Weights of a small mixture-of-experts language model, trained from scratch on English Wikipedia.
Size: 10 layers, width 192, vocabulary 2048, 50.3M parameters.
Training: 573M tokens, 9599 steps.
Below are experts of layer 5 (counted from 0) of a mixture-of-experts language model. Rows are named router (the router's row for the expert), up (a neuron's input weights, with its number), down (a neuron's output weights, with its number) and show model dimensions 0-95. Each number is 50 + 10 x the weight over its row's rms, rounded and kept within 0 to 99.
After each expert's rows: a language model's description of what the expert responds to; "raises" lists some tokens whose logits its average output raises strongly, later layers aside. This comes from a sample of Wikipedia text that the model never trained on.

# expert 60
router:35 45 63 55 61 43 22 62 48 50 56 38 50 38 77 32 46 47 62 45 35 53 46 38 49 60 56 48 52 61 62 45 52 35 55 55 49 45 58 48 51 60 51 46 56 54 52 39 48 54 45 49 48 49 40 44 53 63 57 66 44 52 48 40 60 61 67 44 51 47 42 64 43 51 49 48 56 50 14 41 44 59 33 53 62 63 30 67 48 57 47 53 39 50 50 44
up0:51 51 53 53 46 63 39 53 48 48 37 56 41 55 48 46 44 46 46 49 27 38 49 79 57 37 59 65 62 53 49 48 49 49 48 70 58 51 57 37 68 62 35 64 47 24 66 49 62 46 39 64 47 55 50 42 29 58 69 48 43 45 41 61 53 37 33 50 56 45 64 45 60 53 39 55 44 53 52 48 51 34 48 40 50 47 36 61 45 63 40 32 53 55 48 63
down0:62 52 49 59 60 32 51 43 55 46 53 41 59 47 70 44 49 52 53 48 52 57 43 53 44 44 37 63 48 48 52 49 33 70 53 44 59 30 45 60 37 36 49 59 51 26 41 47 42 38 68 56 30 49 69 48 50 50 43 48 57 47 58 38 54 51 62 59 58 67 42 48 74 56 46 47 60 58 44 52 47 47 41 46 64 46 44 43 46 55 43 50 39 53 61 45
Consonant cluster pieces. Internal consonant-cluster pieces like -st, -ct, -pt, -ster inside words (protective, structure, apostle, Gloucestershire, uninterrupted).
raises: "ive", "ed", "ing"

# expert 3
router:66 43 56 69 46 53 61 45 50 56 52 45 40 59 28 57 49 58 55 61 50 29 44 47 42 52 51 51 41 52 56 43 64 49 55 45 58 58 62 51 54 54 48 47 28 56 47 54 42 52 57 68 40 47 54 53 46 52 74 60 34 50 53 37 38 56 52 32 48 49 54 70 50 33 43 52 60 38 54 41 47 74 42 58 35 42 57 47 50 55 60 64 54 60 65 48
up0:41 35 37 38 61 42 49 51 66 48 50 66 42 57 34 48 63 53 63 52 48 41 47 45 47 52 56 54 66 60 54 46 58 44 44 53 46 48 64 48 50 58 62 42 44 53 39 55 59 50 46 43 48 67 45 43 52 46 45 45 47 40 59 28 78 42 53 47 50 46 46 55 48 62 59 45 35 39 42 31 45 39 60 47 51 44 48 43 81 56 46 60 52 51 67 46
down0:40 58 40 53 32 47 52 42 28 43 55 45 66 55 51 50 38 57 50 49 57 56 52 59 65 58 45 60 49 49 61 48 44 67 56 41 40 58 53 60 50 23 53 64 38 74 57 50 51 42 66 47 34 37 55 55 39 37 43 54 43 43 44 45 48 51 41 45 38 60 43 60 61 72 46 46 53 49 59 43 29 51 46 47 58 48 49 48 56 57 51 41 51 39 54 51
Latin prefix starts. Word-initial prefix pieces like re, con, dis, inter, trans, un, plus inner pieces such as op-port-unities, re-fer, Admin-ist-rative.
raises: "ach", "fu", "ti", "que"

# expert 22
router:57 35 57 53 51 55 67 46 53 52 53 46 44 59 51 51 58 47 52 66 53 48 45 46 57 44 46 47 61 50 67 53 52 31 50 40 72 57 59 50 52 51 48 44 50 52 68 44 30 47 44 66 40 52 38 35 45 58 50 60 47 44 54 39 59 73 64 43 34 46 37 59 47 34 30 54 59 36 44 39 61 63 42 53 46 58 43 55 51 48 41 40 54 78 40 61
up0:30 30 53 51 43 53 60 31 47 42 55 48 57 56 48 50 38 54 67 36 62 59 18 42 27 54 53 37 61 48 61 54 69 46 60 44 47 69 48 39 43 70 48 55 40 54 45 52 63 56 55 63 59 46 57 45 40 36 58 57 39 62 44 52 55 57 59 46 43 39 35 38 50 60 44 56 34 61 60 45 42 46 36 53 40 61 36 46 52 50 60 59 48 63 51 63
down0:55 54 48 56 52 53 28 50 54 22 58 36 63 57 49 52 44 67 36 49 48 47 54 59 37 42 44 46 50 49 63 46 56 44 38 34 37 43 60 63 62 44 61 46 53 46 43 51 68 54 53 49 36 60 49 51 49 67 76 43 52 44 39 50 30 58 68 49 60 47 50 42 57 34 52 51 66 35 44 58 36 49 44 52 44 54 66 57 49 54 38 50 58 60 33 69
Letters g and b. Mid-word g and b pieces inside words and names, such as enlar-g-ed, ener-g-ize, car-b-onated, len-g-th, Habi-b; also digits in score tables.
raises: "und", "ed", "ist"

# expert 12
router:45 51 63 81 41 33 26 46 55 66 48 51 44 47 69 59 63 61 52 57 53 48 41 45 52 61 44 41 34 61 52 55 70 27 39 53 60 39 45 47 44 59 49 47 63 59 53 50 42 63 36 46 51 59 58 45 43 55 48 65 42 49 59 48 41 66 52 40 50 52 38 60 41 38 41 55 53 51 53 38 53 52 52 53 69 65 53 53 58 45 52 70 49 38 57 62
up0:28 45 37 48 56 48 69 38 48 55 48 63 45 55 68 52 72 47 55 62 46 40 39 37 59 73 47 50 52 66 54 56 64 51 47 52 39 49 56 74 62 59 36 39 48 59 56 49 69 49 46 39 36 53 33 39 39 42 38 66 72 49 54 41 30 46 59 51 26 49 36 63 40 57 51 46 67 32 61 34 55 42 63 51 52 66 45 40 54 36 54 47 49 50 53 47
down0:54 37 42 59 47 62 50 39 37 43 49 68 61 30 48 45 39 42 48 56 52 58 63 45 38 47 72 42 41 45 52 40 55 35 65 70 59 54 52 67 48 54 49 59 61 44 46 40 56 35 53 37 42 54 47 47 73 37 51 61 57 55 38 65 52 43 52 41 50 57 47 34 64 41 59 49 50 44 39 66 49 37 53 43 49 31 46 55 50 49 77 53 57 44 57 44
Mid-word ra/ru/na syllables. Short internal syllable pieces such as ra, ru, na, ni, un inside place names and words (Ukraine, Qumran, aircraft, struggles).
raises: "per", "di", "p", "d", "ci"

# expert 19
router:49 57 55 57 57 56 48 41 53 53 54 48 62 44 54 62 65 54 56 68 42 44 44 51 35 48 45 56 60 49 55 53 40 53 50 45 54 36 60 52 50 64 37 55 51 62 44 46 50 61 61 62 47 47 70 46 50 66 53 68 61 51 53 45 43 68 69 34 45 52 47 67 55 52 42 55 45 28 42 48 67 65 55 47 57 58 44 61 55 33 35 48 62 28 58 52
up0:49 58 31 45 40 59 50 69 48 51 34 56 58 59 62 51 58 50 41 53 50 38 63 66 62 47 62 46 57 53 31 39 48 54 48 48 65 59 69 67 44 51 37 70 33 67 63 55 51 56 29 44 62 50 48 50 40 38 51 41 67 45 57 55 52 37 65 49 39 43 60 44 42 42 40 39 42 47 43 49 55 45 53 52 61 43 58 58 53 44 30 56 60 38 57 53
down0:65 52 41 28 58 53 36 58 36 34 47 41 51 51 62 55 49 54 45 55 60 44 50 26 69 60 52 37 65 38 45 49 28 56 48 54 70 42 42 59 43 57 52 50 61 40 51 44 66 52 58 45 46 59 47 49 38 54 58 44 64 56 38 54 54 58 40 60 48 50 64 58 43 46 38 58 59 53 28 42 61 35 40 61 39 60 49 55 65 51 51 42 45 49 66 36
Syllables ro, de, la. Short syllables like 'ro', 'de', 'La', 'pro', 'Bo' at word starts or inside, as in Chev-ro-let, de-mocracy, Conde de.
raises: "ad", "und", "vo"

# expert 21
router:57 40 59 56 32 46 45 50 64 58 71 43 44 51 55 65 58 50 59 36 46 40 42 44 35 69 62 51 53 71 66 64 41 43 60 48 65 42 47 47 53 72 45 46 44 58 58 60 39 50 43 71 48 44 40 36 57 64 55 71 60 40 68 53 53 65 48 41 35 32 42 65 44 55 39 51 49 43 49 35 55 45 51 39 54 49 39 54 51 47 58 72 25 55 48 64
up0:50 49 63 57 47 35 60 41 47 41 35 50 57 49 37 41 49 44 44 36 58 50 53 59 49 58 46 59 47 54 53 38 68 51 65 47 49 40 70 55 37 36 59 37 43 57 37 59 39 60 57 55 54 59 43 70 55 58 58 46 62 46 43 35 54 56 50 50 45 53 51 49 45 31 45 42 46 52 60 43 69 47 62 57 60 55 44 40 45 64 60 29 61 49 58 62
down0:41 36 40 54 56 51 36 51 31 40 67 62 37 48 49 55 52 45 50 38 53 40 48 61 49 46 51 61 31 51 67 54 63 38 57 45 58 63 65 38 44 44 57 57 55 51 46 41 50 48 38 39 51 42 50 44 36 63 50 64 52 48 52 48 41 30 58 65 52 37 62 51 47 53 73 41 50 50 59 48 58 28 55 51 52 67 44 41 53 60 64 50 63 58 47 61
Letter s pieces. The single piece s inside or ending words, e.g. ves-s-el, neces-s-ary, uncen-s-ored, force-s, discus-s-es.
raises: "ch", "er", "o"

# expert 20
router:61 57 64 41 58 56 59 54 45 62 43 44 62 37 41 59 60 40 60 53 44 55 38 55 41 50 64 54 54 50 57 50 37 30 59 60 34 65 79 48 54 62 45 45 29 54 34 42 45 54 49 75 55 45 60 60 34 60 69 66 36 32 53 39 42 46 56 32 36 46 35 61 52 54 54 52 50 48 41 50 50 68 49 30 33 62 37 59 61 47 44 49 55 65 33 46
up0:50 58 65 46 48 45 50 55 61 48 51 58 56 41 41 64 62 54 40 53 63 65 64 36 48 51 65 32 54 48 46 55 37 54 29 46 53 58 56 63 54 52 49 51 50 53 41 45 49 68 33 59 55 34 57 53 39 85 34 46 48 49 49 43 50 48 46 37 40 42 49 53 57 58 48 42 57 55 32 41 43 48 32 43 47 51 52 56 54 57 56 62 38 44 66 53
down0:55 39 49 49 54 53 72 53 50 52 64 39 47 47 64 26 41 36 65 42 52 52 35 37 43 51 68 72 68 33 47 51 47 48 62 56 42 63 60 47 48 37 54 56 61 55 47 53 57 60 42 69 42 51 61 49 49 56 44 34 34 28 57 59 46 52 39 51 46 52 49 43 39 62 51 60 46 56 58 46 54 48 51 30 44 37 45 38 51 62 55 45 61 40 44 47
Initial letter pieces. Word-opening capital or lowercase letter pieces like C, G, P, g, app, imp, including country codes such as ARG and ENG in sports tables.
raises: "able", "er", "all", "em", "amp", "ri"